Weights of a small mixture-of-experts language model, trained from scratch on English Wikipedia: 87.9M parameters.
Below are experts of layer 3 (counted from 0) of a mixture-of-experts language model. Rows are named router (the router's row for the expert), gate (a neuron's input weights, with its number), up (a neuron's input weights, with its number) and show model dimensions 256-383. Each number is 128 + 32 x the weight over its row's rms, rounded and kept within 0 to 255.
After each expert's rows: "comes after" lists some tokens at least twice as common just before its tokens as in all text. This comes from a sample of Wikipedia text that the model never trained on. Tokens count by the router's weight.

# expert 3
router [153 181 143 137  89 166  85  82 156 150 160  86 102 102 164 129  96 168 184  95 143 170 137 116 133 104  85 151 156  35 110 124 107  90 127 142 114 162 152 172 159 166 101 163 100 115 152  98 154 233  87 101 118 230 107  93  43  96 124 106 136 139  55 117 142 155  77  74 141  71 135 147 123 125  67 122 108  87 112 146 128 149 152 132 131 133 103 131 123 172 134 136 122 146  72 105  94 159 136  92 204 148 220 114 158 140 102 153 142 120  99 126 192 152 149  93 108 146 178 128 145 177  99  97 127 132 147 104]
gate0 [110  98  65 132 144 143 134 117 137 127 156  86 155 151  49 120 110 147 111 154 181 113 110 144  87 145 166 114 149 161 111 106 112 141  49  82 132 132 139 108 108  94 150 172  51 118 178  58 139  95 163 103 158 142 151 154 139 105 115 110 186 172  65 100 196 117  96 177 167 118 102  95  87 162 146  74  95 106 161 154 165 111 130 120 170 166 204 124 146 149 117  90  99 153  84  81 116 182 181 126 145 165  99 165 167 122  47 121 158  93 156 113 147 131 135 156 142 116 179 103 122 128 133 123 144 123 198 111]
up0 [154 102 122 157 117 160 149 166 144 109 127  66 143 114  86 132 152 123 200 158 167 115 127 162 120 108 179  97 162 146 129  91  35 143 102  58 143 121  67 116 145 110  96 126  76  92 123  54 130 159 155 183 121 158 148 170  94 106  66 174 129 171 164 140 166  95 105 133 132 117 108 135 144 114  92  77  85 152  87 138 153  85 126  97 146 131 204 137 167 150 168  92 164 131 145 142 151 136 149  96 130 145 134 131 124  75 109 129 156 119 119 150 158 142 111 111 110 128 105  85  81  90 123 137 131 114 211 124]
comes after: " |", " G", " L", "|", " l", ";"

# expert 14
router [113 106 177 127 108 164  77 121 118 109 194 113 155  77 137 144  91 139  86 111 151 167 139 123 113  91  93 167 159 149 137 151  71  99 132 166  74 149  99 111  52 146  87 135 133 128 143 100 161 152 123  82 112 112 129 135  61  90 135  96 184 136 114 106 177 121 142 108 127  78 125  81 146 107 154 193 109 157 136 157  86 140 179 130 116 141 128 133 117  76 108  94 165 125 116 161 152  99  95 139 128 140 176  88 157 118  92 154 114 166 143  23 115 120  48 118  70 124 140 130  62 155  85 160 157 110 179 109]
gate1 [174 121 181  92 115 144  73 156 109 142 140 117 166 137 150  99 160 126 105 145 125 111 153 164  74  61 119 129 103 118  80 121 107 116 164 150  99 156  61  99 117  95 140 117 102 149 101 128  94  52  88 124  94 160 170 255  99 120 149 154  80 120 177 147 155 123 124 139  87  91  85 114  53 122 147 101 108 127  56 124 148  72 109  82 116 114  92 141  96 104 137 163 127 124 128 112  94 143 115 121 167 110 121 166 126 171 134 116  98 159  98 147 157  73  88 186 117 127 142 157 111 159  69 156 144  89 151 124]
up1 [170 150 124  85 129 215  93 147 149 158 149 142 161  98 168 119 124 150 113  99 162 164 148 178  84 126 151 172 127 196 104 102  56 158 133 150  95 117 118 148 138  90 144 200 118 130  55 155 133 142  17 111  92 170 152 189 123 130 102 132 128 132 146 133 119  88 177 156 143 104 120 101 120 121 145 128 131 151 105 116 159 129 136 116 144  46  84 126 140  73 154 109 143 111 118 115 108 117  71 136 164  88 132 181 132 132 106 159 108 136 145  99 143 140 138 162 207 135 106 157 140 132 102 151 132 152 156 167]
comes after: "|", "-", " C", " M", "M", "C"

# expert 12
router [115 139 145 107  83 178 161  82 125 214 127 122 177 142 141 163 121 176 131  96 110 163  96  78  85 189  82 137 145  68 116 160 143 108 163 167 112 131 114 185 107 115 163 111 124 146 129 107 114 141 126  95 125 136 113 147  91 162 150 105 168 121 131 126 187 159 121  95 161 158 150 161  94 177 110  85  49  74 201 188  88 111 159 132 110 164 116  85 129 137  83 189  85  75  91  75 108 168 141 158 172 116 211 152  94  96 112 189 120 114 147 149 109 139 141  70 102 162 131 159  98 136 134 152 113 158 117 133]
gate0 [122 116 105  76  33 163 127 115 141 122 133 173 145 161 119  97 137 166 152 109  96 101 103 119 100 167 163  94 117  76 136 137  93  95 157  98 180  77 119 133  82 129 144 136 144 120 133 133  70 104 160 181  57 132 130 153  96 128 120 111 133 148 157 102  86 220 137  64 137 145 124 137  72  91  74 179 177 119 191  75  78 146 186  86  89 135 115 104 153 116 137 146  29 127  86 130 146 128 118 117 117 107  85  96 170 155  62 139 126 129 116 130 134 103 161 108 141 138 148 172 104 128 129 155 179 162 188 155]
up0 [147 133 106 170 162 101 142 141 117 132 181  98  59 141  91 132 140 123  91 143 166 155 187 126  90  82  99 198 120  95 133  77 104 133 128 145 102 135 122 101 113 102 102 103 106 121 134 107 160 139  82  92 114 106 130 154 163 121  88 151 156 130 104 156 183  84 135 146 139 141 106 129 119 153 111  67  52 138  97 160 146 149 120 161 162 107 171 140 119 105 118 128 186  61 171 149 115 138 115 157 105 178 155  99 102 100 163 140 113 101 109 106  95 110  96 141  92 155 120 137 117  92 155 119  94  67 102 111]
comes after: "\n", " =", ".", " ==", "===", "=="

# expert 9
router [183 134 183 117 108 140 154 102 155 209 140  93 128 131 170 176  90 113  87  85 117 165 100 107  41 163 139 145 160  68 123 138 173  96  89 153  91 174 142 118 121 124  90 143 125 118 172  75 114 104 135 142  82 124  93 136 114 113 133  99 105 121 127 112 177 167 128  61 147 112 134 129 133  85  82 125 140  98 134 163 126 129 161 168 155 147  84 110 120 128 128 113 114  94 143 154 169 119 122 152 150  92 183 123 105 122 146 146  75 129 109 112 146 191 165 122 110 116 128 118 136 157 126 148 172 175 158 124]
gate1 [187 171 140 140 128 129 102 127  95 178 105 113 101 149 102  58 128 101 155  79  73 146 160 106 185 136  57 122 137 127 134 135  80 191  52 134 116 175 116  89 170 152 172 109 158 141 162 144 106 101 123 132  88  96 153 165 146 173  91 129 128 125 111 122 132 121 136  86 151 130 111 122 145  55 115 156  87 122  98  18  98 155  98  87 110 176 135 105 120 160  90 182  96 146 107 100 157 120 104 109  82 110 145  96 185 135 113 140 145 100 113 112 152 142 115 163 125 127  94 132 149  69 139 135 143 142 121 148]
up1 [159 155 137 113 124 145 136 102 144 148 101  80 146 168 147 139 190  90 159 116 135 168 127 122 172 208  90 142 122 106 146  91 168 175 113 120 117 140 124  54 212 166 139 100 115 109 133 127 151  77 142  83 144 100 142 126 149 160 115 116 155 120 119 131 116 101 101 116 105  81  93 130 146 128 108 142 108 103 142  42 118 133  77 102 163 111 118 145 104 121  94 180 103 164 191  94 154 154 119 103 126 149 113 128 125 123  86 122 126 138 129 102 112 106  77 152  87 141 136 114 151  91 139  97 165 126 128 122]
comes after: " the", " |", " of", "-", " in", " and"

# expert 17
router [155 130  99 138  80 146 131  77  75 161 105 152 127  91 191 127 112 166  72 151 142 177 156  70 150  72 101  69 177  88 140  92 154  95 146  98 116 104 143  93 145 133  95 191 145 113  73 102 149 156  79  85 130 184 107 149 162 174 112 133 147 141  88 123 147 128  86 145 154  27 105 145  90 179 171 159 109  97 128 153 110 130 129 113  99 123 130  76  97  92 112 179 123  87 101 146 109 109 123  89 123 135 127 149 128 135 135 148  95  91 154 119  81 118  70 141  96 145 104 134  25 134 131 138 134 131 128 130]
gate1 [193 135 169 186 165 109 177 164 158 152 117  91 109  69 161 135 145 108  87 139 111 143  82 147 160 127 117 115 170 158 171 144 130 115  79 121 114 124 177 165 108 177 101 121  83 165 111 144 127 119 162 101 173 175 135 138 143 144 103 121 194 169  79 157 166  99 148 147 147 112 154  88  84  87 129 128 121 129 101 150  63  89 129 121 110 135 110 140 150 121 101 141 151 113 168 126  80 112 116 117 137 147 144 128 163  75 147  92 115 146 103  97 125 117  75 167  65 132 140 157 103 138 116 132 148 169 182 129]
up1 [103 153  82 115 158 135  90 154  99 122  88 157 163 152 112 143  66 113  99 126  97 143 137  82 184 155 110 135  93 132  99 121 175 143 114 174 122 134 106  88 137  95 171 165 117 123 148 109 134 159 142 140 108 103 176 122 183  84 188 163 123  74 169  45 137 178 153 177 162 139 148  92 131 157 103 147 112 137 143 173 155 170 113 125 162  84 122 124 146 191 123  42  89 176 116 106 154 142 130 131 121 106 135 143 125 162 108 145  78  47 120 111 146 158 167  98 186 172 107 131 131  80 135 121 146 110 135  96]
comes after: " T", " S", " H", " N", " W", " F"

# expert 30
router [137 154 101 174  83  89 152 154 120 152 138 148 130 113 129 118 146 171 109 119 133 124 184 145 127 141 112 116 149  85 135 107 151 118 101 165 175 169  70 162 148 177 134 164 176 120 138  83 113 116 131  92 122 128  99 182  28 144 136 122 141  98 135  82 187  83 102 103 125  79  64 174  92 114 109 157 133 125 155 156 186  92 150 142 108 168 121 115  76  70  97  98 112 125  63 145  94 132 136  84 137 139 114 129 119 117 163 170  62 132 137 161 121 145  89 136 124 171 119  84  39 160 137 130 179 149 174 148]
gate0 [148 108 152 119  95 114 116 149  89 100 134 145 179 110 127 147 102 142  97  94 128  70 141 122  97 158 165  99 174 184 112 115 118 105 105 118 114 122 183  70 144  98 102  94 167 152  74  94 158 156 142 125 137  70 147  76 187  54 145 106 156 125 129  54 167 147 104 112 118 159  98  81 138 126 114 177 133 133 161 158 131 144 126 146 165 162 117  81 154 127 111 138 185 105 117 134 169  98 103 144 123 138 179 102 108 136 118 144 105 152 142 161 114 117 104  41 124 159 106  97 116 138 131 168  74 100  96  87]
up0 [179 148 124 168 133 133 110 169 170  79 142 150 134 114 118 135 119  95 155  92 139 108 171 112 118 147 170 122 114 123  79  94 128 103 132 145 124 112 181 142 143  86  77 136 133 161 158 115 128  97 115 190 125 125 113 127 158  64  99  86  82  85 139 120 120 102 117 130 125  85 120  87 145 160  76 167 134 173 120 121 113  99 143 131 154 126  98 129 142 129 121  97  88  45  92 167 189 106  78 173 107 169 102  92 123  96 152 140 110 153 109 145 142 121 153  55 166 131 106 127 139 118 100  75 128  84  91 110]
comes after: " |", "|", "′", ":", "°", "_{"

# expert 16
router [168 150 157 153 115 124  83 126 142 224 142 102 139  99 106 108 128 138 108 138 121 140 207  98  94  53 145 119 201  95 160  36 129  45  65 188 134 142 124 124 125 181 151 141 192 111 208  92 138 138 136 115 118  98 118 138 104 140 157 105 114 111 105 132 104 149 138 114 159 129 126 133 106 117  66 109 137  71 143 163 130 129 124 143 104  93  98 170 134 119 112 134 107  94 128  78 107 116 103 150 137 145 166 108 169  89 129 173  81 132 110 109 180 158 148 143  66 122 151 167  89 118 109 112 113 156 147 157]
gate0 [131 111 135 101 125 141 170  76  82 119 161  67 111 138 157 104 160  99 106 137 103 112 122 128 196  99  91 127 122  89 157 136 167 129  92 116 144 131  94  66 148 158 159 101 112 160 147 127 157 120 158 148 140 115 114 150  57 111 107 129 164 130 199 110 129 109 111  90 118 170 153  91 167 178 113 124 120 152 124 147 113  95  84 161 131 148  70 151 185 112 188 155 143 180 150 108 193  90  98  81 114 155 118 146 118  96 113  84 107 108 125  68 131 126  91 122 160 162 143 164  84 116 107 134 135 182  86 118]
up0 [141  97 104 109 157 119 130 148 172 137  66 172  97 125 139 167  95 114 143 138 115 167 102 156 112 114 201 146 145 160  90  79  96 158 150 116 151 129 132 161 114  82  71 118 149 114 133 103 118  80 126  74 131 162 156 133 165 178 136 110 142 128  76 102 130 164 135 215 100 111  96 176  85  82 119 178 143 101 122  86 123 170 117 138 125 159 134 145  74  95 103 103 173 128  93 133 126 157 100 138 123 149 111  95 182 171 135 162 128 148 152 184  86 100 183 127 100 129  76 122 197 111 114  51  67 111 162 117]
comes after: " |", "\n", ".", ")", "s.", " =="

# expert 29
router [140 140 140 161 138 104  94 133 116 157 141 152 135 185 117 139 125 119  95 130 109 132 120 148 118 161 124 110 117  92 148 111 148  87  99 153 107 152  95 150 131 127 129  77 157 157 186 136 179 126 131 113 109 165 137 158  37 120 133 123 149 114 146 109 175 117 112 119 149 106  95 118 123 101  76 141 122 164 137 135 133 148 149 170 119 154 101  80 152 118  59 194 148  81 146 148 126  94 121 144 154 115 144 206 115 121 104 146  88 126 130  80 155 152 113 142 156 155 192 133 132 152 132 199 138 115 154  82]
gate1 [154 116 127 106 114  95  80 162 127 111  77 135  69 129 142 193 152 149 162 118  99 133 144 149  93 143 115 165  78 106 157 123 128 120 151 103 151 164 165  81 177 128 123 107  92 119 140  98 174  74 142 171 113 188 193 173 126 158 162  95 102  96 134  73 114 156 136  77 106 132 135 179 155 159 104  69 192 128 157 125 170 185 164 192 106 142 141  65 112 152 173 109 125 161 182 159 165  96 131 131  62 117 117 166  98 206 124 104 142 170 133  91  92 152 175 124 169 175 198 141 165 119 131 167 116 114 120 116]
up1 [119 126 206  96 134 129  63 155 102  73  92 105  69 105 150 196 124 104 162  68 139 198  96 157  90 147  99 175 117  62 123 148 137 101 163 108 131 144 130  50 174 127 121  64 102  94 172 100 129 142 104 131  68 193 127 151 139 139 181 128 109 144 121 125  81 151 103 100 108 109  99 160 134 141  80 123 212 158 131 104 102 146 185 172 130  87 126 155 151 135 184 140 130 119 150 174 192 147 129  99 150 141 135 129 167 123 106 126 158 179 116 131 184  76 105 136 156 120 167 120 122 122 114 204  99 156 146 179]
comes after: "-", " the", "\n", " of", " \"", " ("